Experts of a small language model: 29.2M parameters, a variant of Adam for the experts.
Below are experts of layer 3 (counted from 0) of a mixture-of-experts language model. Rows are named router (the router's row for the expert), gate (a neuron's input weights, with its number), up (a neuron's input weights, with its number), down (a neuron's output weights, with its number) and show model dimensions 0-159. Each number is 128 + 32 x the weight over its row's rms, rounded and kept within 0 to 255. Numbers have three digits each.
After each expert's rows: "mostly gets" lists some tokens that are sent to it at least half of the time; "comes before" lists some tokens at least twice as common just after its tokens as in all text. This comes from a sample of Wikipedia text that the model never trained on. Tokens count by the router's weight.

# expert 208
router:169114133071154152133071126156107186117132121151146067134119107164169173146099123172163079150155064185125143159109097092165087177129098137103124096136089088110106122136091129089117122077162144106154094156145093164183068109177160113077176139174129132097130087104158172109138112116081138094143085134074074138140095143137041114122160057140090148146144073081126110145133117113177086097033118149129109110154123125093124129168118126161171100130125119130119112113046120114092173150114123
gate0:150192104123136060142137151162144170148127125159141218187123094104157143177121163164092142133147091116180132144093106172113098142172083138084147180146172122153154124130142160147167144170175118022095131134083077172137129112157138113111162124156079130137117098178103088133176152167086170125158102141180119107143132153155156137098112150143075155144059115186116161146125144161145127137113133143079080196177140143134150124121087164173124094173096133160142145157111119067139114141185169
up0:145131109150128107130120144095163134126170160111130088111135096163139083217101128122130135113082132147111082123129127143133031170136142099150124134121080085126120127136083160132149153088153084093099100100138126100140152153172130155129068129121111142173073160112168147117137060148128102170136095128052077152138080183130085110096103097096106067162163137082155117116114130149158119074116139176119137061199114075184143079132165142126156151137155123141143045115114074141133098101171043
down0:133142154163105138157126175074186101103144122134042142172149153135144054154160114160100154152097140148092078064172088108123109120082122156139093178137115104119177138139092104165159156104133168109152212134124139118085183202119164142156065150097114123124117121124166104177052093117146140151078123114062120105123110129091117144113187153055087100145118188136110127073087106108141156120160119112089159117158169151120116092091143176167134152149107166084133122110105171104139156095141161
mostly gets: ":", ");", "):", " at", " design", " his"
comes before: " ", " the", " \"", " A", " The", " UTC"

# expert 63
router:186167075083104120138077126122118166139129129130201113208082133122094130109136104140108126108155108107074112137132057108154126216139158151115100120138162160123122091091116180110164124129172163079166122136122107178128131168113143149131131137175108100127078067137123135144146086124090184082122088106112071100144119116126146138102168086098111129129161085146159167112170057108166083102048109149159152111164171115093119084138105140149235078148153097120089108106104121138142183144138135
gate0:136169085113111156119105122172126118147108177197168144123110157111133166059141172110110155126110150146131135087144079149100179166149074126112122183073145122154152146087130100172151151149158092130080133059126113162108137134182151122157140132155145117065079167215114151149146140133065130120141145108053091139145116144084141162212081101163132187150158141121121183093189055137145141186108106105130118164124144151137197107185109119146127094133177090116182117098119124104142142127150114
up0:144179096095090101127130174084108168135163120067105134086122118138170106173134176169113046037116104108090123116151146082093095074163117153094079112113099127107116121122160157125127138092061101067106141155093117149194081101126173114155095082133118161153089065160160094141166108151063096138132111137180131074083167110128099139126130112122099163166143124162118090102054155140167128119094108160120105123127059141101158065096113127101130125119116155131093131109119158173098131133178183
down0:114146114103140102118150076119111105154106174168140157119088158131130179074163158158103131148171127152151142105154142049145132169141143116141179170157139169156112125160128148088199125138142211139114148070112112165077081172164110102154144161178128206140120180133083160168074129113148113125135125073125113102188124071124217103121113103119122126131108097102068125118196110133141142153130119093185141142151107163131131124174099089145166109077165074075140134048114129151174128126100147
mostly gets: " Total", " Born", " Date", "Career", "Early", " Music"
comes before: ":", "==", " ==", " /", "–", "ed"

# expert 181
router:191146122042101060170099162162098140119147123134148172146174105129111139147062118109134159100144163104074118167118118088115098121161132165146136148134095115161123048165069124147127112099130116030141135151153163149136145120120098145124156118182126169138121099143133164161101102193100138101125102146116039150138094120149078116132163085027111110144200113106161143150161098092113127072135136129147158169127113151143209124137053150174103095133110125148091096154096126124129127118150102
gate0:097165125147085151118195047106134168112114135140120098131106177210116151172176111140130111100089114120129140122128135139133097176060147141139130127144105114115124136142100118121130167160142130152096105146093122172158092137070138095141067122148125133117111109138136118119107131134157169083128155134116097130117155154102161135110124135128104098117105117021106123149123148100112113132067128119125106136156160118126141199098113145000130181163140252163146107142213133144078123104084110
up0:131102161123175159097083207176140066154142191098114101159105084116112075120106165140167128166160103141115075145081119165154158123184119121086110091075153135103132149127177134134144106092108173135169121116097098120085124100174167137089114156104093080132153148097073075122123093075137097160152135173143156101171122121087099121110137110166150087126079123171124170104089142121143152181155101179166104096077102186140097085135153124179148158082150072101175133068096135094130143169076127
down0:143182121094162144167126100148124101043117088106121088072153090193109152125084119157129130142125084109154082131155139150138082171112102137142190110154117114152099138141116140149188156175135197089096104132098098126111184120120110043147091110118165134126154156154121151141083103064183121144092113101191110143138162131094160191119094064116126117131130093108100198120097159146161142108100183129109203094092114164111121148142149127160055087145133159094154137105097150149154190128133077
mostly gets: " went", "\n", " certain", "quot", " tracks", " Page"
comes before: "-", "|", "\n", "==", "===", "The"

# expert 49
router:119161079045099135177081161192101160146158192111159126161117097115105153147074131110118127119154105136151123172111104091110140190127156155129127098162119111150139110158143188091147141104154217092160084095139119152075067185098132136141136136130073128135095075183129107101136071122164177130142095221092111125139107124143064115078180085126142082115118069127161130170167118125132143107062102144125128136157091118103152124090099163125213134093100133113136086127131136134141093111127119
gate0:181158146096141110135069093070130179050184101118119150151102106077086082165146152130132103133088107139123131148134083117107110100233112121083145157134164104098127141112111116097163155055087176111131116134076095145126125092140139147133139090137102098063122130069128140136176094102101196141078102094069100088185106096101186130109093149099101186134127179162148114127113122102153153166125142140111090120136157179134169098092141146121103112096080124139075180165102181140155137149123169
up0:107119188172125091139103098098096144119179098077093109140150098086184204145170114135095165154162148173113127195190078147124089121145119125114100142103218149130105132111124123138179144109149129145111126134095194074129173116202121165130095109112065136140104109155142169115147068145082111095098112091094071184098165141096094162099105133089120144176142172114101095166127120142127037140105176137103124167104122171127085113087082134113114106134106173096120102129134162126161173137162114
down0:111105102137202102188191142108136127169076157144074104127087134118127132145163142165129130070114158142079102124101141136099156086136177107151141126108120137152212202137128101137143145134143161107088198105099112133123092110096123148139130143086126133185064107128023115090121107176091127128097070147122147164149141070142141140125164075099150119109084137111134160111190128117107078158107132125136137149140110154169093157132125108063096129115187173121129083087096120066137158104040134
mostly gets: "atter", " orbit", "meter", "plane", "zer", "zh"
comes before: "0", "1", " |", "2", ",", "."

# expert 151
router:109122083026160130152069167138112140141174166109190124156096061160107131128041107111121132091167154113139094146130104100127078203147141155118124111163063099120129122163138125142157160074152153128199116112138090129119093163123141126138112084114088172127121112103125090075148107117167175141137107201112142090140096117135098083088152095098150093111129067094116144104164105144110170145050058121140097131156143127120162145148100126155233115109126148133114107123127141139117199109124119
gate0:134085126056158174074095138158150113173138147079165134155108146174131094096004109098122128125142146175158091114110105122107152183117139153124141107133114083127145132161129102115134146097077122135172151165168105178131095172144131128143184111114135131113163112080129146079168085111153153151139155139141149054172057128104108017129159166107136097141134103110117146161128085150130202148094059110176125109120155134124138146188150126151188124125104090165166124084126142116138174113150099
up0:157066133098161136111031194142103115144126127115159097148099135185154107117038077100141195078115181170130119138138100174112111195114151100128124084108108079086109119168099090154172143060095108163170143170104108165118134135156136125167143123122134171104160124073134128085133060123138160129094161116121127076172139109117114071120165152130137108130164135103079156104149122154153153144079065101149123105144158134117162152154128128161188124151111089157166090112135216111146165111098128
down0:185127100158170112138064125103129097095087148146189113136087108107127153138133171170078098143157153109083054116113138110111158122164123148119175117112164116113134180048145129160149076174102147136127126105094157106179181128154119105186148160114168102090115140128145121160132108131120108110110165121092121210146088117081153151126186156117153176133144145147080113117174180126089133112150173147124077098172105124162086149131107132143065165157164191133106103157122134147106172158038208
mostly gets: " north", " east", " west", " Coast", " few", " option"
comes before: " |", "0", "–", ".", ")", "°"

# expert 5
router:121089083110149148146124150130150182121157160092138123173153090102124136162122112194085125148141125144097139109142080103148050178186077141110093129176130142144119065102121165095171095116158194132139077114154097142138143090129099148112153161139096101106079102169144121077111095171098188100117110165049133095125108122129102116115132090089078162136167114146124174141183088061091082117077075181150123109183128164084159173128121118155163102162161137116136093169041115097117118136142140
gate0:123169131094135128126159122163116116150147101095177162182176176136133155162098089092161126131091060096111099131121121129137139113124174134047151140167139100199105075142212116087138102115085137127117083135083132164132161075130176095139143116130073126108179142186136145097163110141150174067159109149188140163122123119102140148115109131118166097099117073146163156104160115091098139104147073126067089090152113140102108106148111097119095142173074095084142132168195053125159115123180186
up0:111153114123124135133199112126172103194056156127137129120169191163142181151093086150167172103097049124134128117104142073146165082084126164078141110133142112148121149150156117154154126173112111127100129088075112150127152133097122121185105131128091088112070127199099160083145070182119165094136133141125172146086118117118182137130054158154117109108127093149121137124159149080070075118115095151148180146138134123065123140100145083113076147158106116061173122176116071145111060135136117
down0:120108131142172141096135124138106130135062172131168132159131210136115148139124078123124125049088139123137121117093054119134160122122141176086143159078208076133129148129134184144128130154188106129180120150078137151154099112165105096102085138119068093143122131192101172122147079119127108133123075097115142193130159051120171155107181147146090136101149106121097114126164121118186064108081076189125122112131121093143036103088161107091118143137131112140149150103144075138165139161091142
mostly gets: " life", " short", " even", " early", " high", " very"
comes before: " ", "ly", " to", " York", "est", " life"

# expert 80
router:133145064069141130151111132153160140097178163155170109159178097165104122135053117133094122120134095130157095135120071089181096173159143175124157125146079071190128110128114163090137186124149197084138097099129080129114120122128135131138154126086135184082132120112119156117124117178156136073134094205113087101131084109169081124115130090133127108162114105116168117121195129120104156128157091167127096129126146140125195129105064113168255106130081143114097117123122105155113160164121139
gate0:121139113104103096189148116130132109078155156172098082151099131124036131111125192114107113078087106127139077113100169144178168187099139170124133157141075110096159119133149092133150135133146151135130080136074113160140128187124145084146097161115175128128068185117144115125146126144144134125078073114085095052080126116174152165129085095148150109113149149167165039122137153151167105116099136061123082084142127063085194126113165104119134127124164131148128075204112160153134137135111091
up0:108135064098088123177163182139098125165151101136160102120081076129092088091131168149172138129136088164128139079127150161131085136168124164063133177121117106080126121150085155214115109110183144147145113147124109164166106156125131104174144162137123141166077153138115077114183160142140146107144150084103080106136183109107126097090149097159141121032174122066132096114140144151187124134108159093062122143125128110123152085093177125160134097140147144146091008116134088135105147102107116
down0:085106154107096148129067118181140156091155209166093104122183132157171102172160102098135122101175149106152181179146110149118119163107105075125147164149105130122092119138140118133155097159105126133129029111113110092151139133078078157092130124142158130033120164130162146059136151162140175097116121116134124102132121076132120109148106114119120140186103078162183124106101173179142076133146115158073087149139109127091142107173086114062105136155107053158102122126083126201155108094102148
mostly gets: " more", " two", " three", " well", "0", " several"
comes before: "0", "1", "2", " |", "–", "8"

# expert 11
router:156102131088127167132089107159131170073128151112122090181168083130142158156080077151116112137096096215126152138128071142180088193141114165078113103146063110141103112087112113103157117129135133109145065159093098147140102112133193131096128146148128138136147073098187159102155112095055168078129059148082116130108080155151083136125152089137111133206142079108124148162150110094150095098038117159126077124170161158117133195132099115153147071128135136139122142133103099098134158150103120
gate0:169160137132177016180088129084171109106099166206120168108117194137134173133123092181146130157131084132116150132107140091178120100112123138137118125155063159135135133110104146150108154100156130107115176122176081161152110084142142156141134120184058109153103112134091080121162185075133145134135070101058172118134110125108189137136091083176067144069157147140129105115135116124123122160088101134102116109123167094091121150133087086187133119095133064139093161133151142108117189140100096
up0:162139129149189035147112129055165118104159069168112151101144108102123073134129199123114122103150125100101111138137136150080130119112094094165148142094151107100131126139103196081108151064150120118078128124103170140124152126121051186138138123127125106133112117085157111114181107118132142088151118117113131079141170154121114048150130104113115224139151202187186160144135170109100084173153120123151129163155130110140098087115122210111121097089144135099124148146127149105107121183203160
down0:111178155175145089084173129101159154169113163090184153094149134098079150084126091127132184065142143098131153083091148116197096112139179137077142086180159116137126095161099108145153146118107133077115143135079143123153114140129134106132172141139066121125161136194148134179106108129106136176176121074111124080029048078120119142090124147145139104128143119101111119128141141114145121147190076165114179092061119118114135114091132077154123121182112094102152067085142124121103192096126152
mostly gets: ");", " —", "):", " drama", ")", "—"
comes before: "\n", " and", " but", " which", " \"", " including"

# expert 107
router:160168074120123119164109166142101183136177132098223148171101135108086085143108149119111117122174134129093121125081078127170114118189108150082071134125117123142130036111110149112156139128147168094167134143139119168088111129115183138139145120171109130109113086158124109137168125151120155081153078131099061073120133140144096123118142138109068118122174085131179116123156106113152139113092129195166128113172138128180169085101117191184190101187114144104065079117080119116145180134169174
gate0:117085099135104140111111135178135100110117110151205136216147116112100174126142154151134089117155121132182127110122129123196093160149039143109125169185141125138137013129157128082133135144144106105201120086166155134119160134141152137072142142163135100087161097154119107066143176169117136100176110125101114090106105131141154102134124130100124150067183094093091110166169115135105106125060104143103183089191113122129144077125086140177171119126096151106095125092125097065142176128128098
up0:151063095153148069087113133184116107146130113176138177160163137105115156119169140135139100156081148133164114086109133182156077150137055111090122120117144091131149021098166154091130103130112110143146146097148189136101152164133168154106134168140163117124149100146103065074161212139117116127189139113116139098110158131123182151139080161098124162046164133112092115150158125188111099093108139168120140070172117117149166065107097153177150122151117156113072126107165128099137183119158152
down0:179098099181141116157093131061126192111148136136029145133090114079106124119110109082123182113106129123163079168151111118067142056148143085097112139140099065118179158184123120152181150104121092138082052180113098087107172104128144155099143181121096076141132140082141106142182108124077079126063117111110153146117131135124129097121166176074111095164081107100105148124130162166137135144170184101084186127139147086165099163129123112145081147128122137146098154127158156170143142116117155
mostly gets: " Genus", " Species", " Preced", " Clade", "History", "Source"
comes before: ":", "==", " |", "=", "===", " =="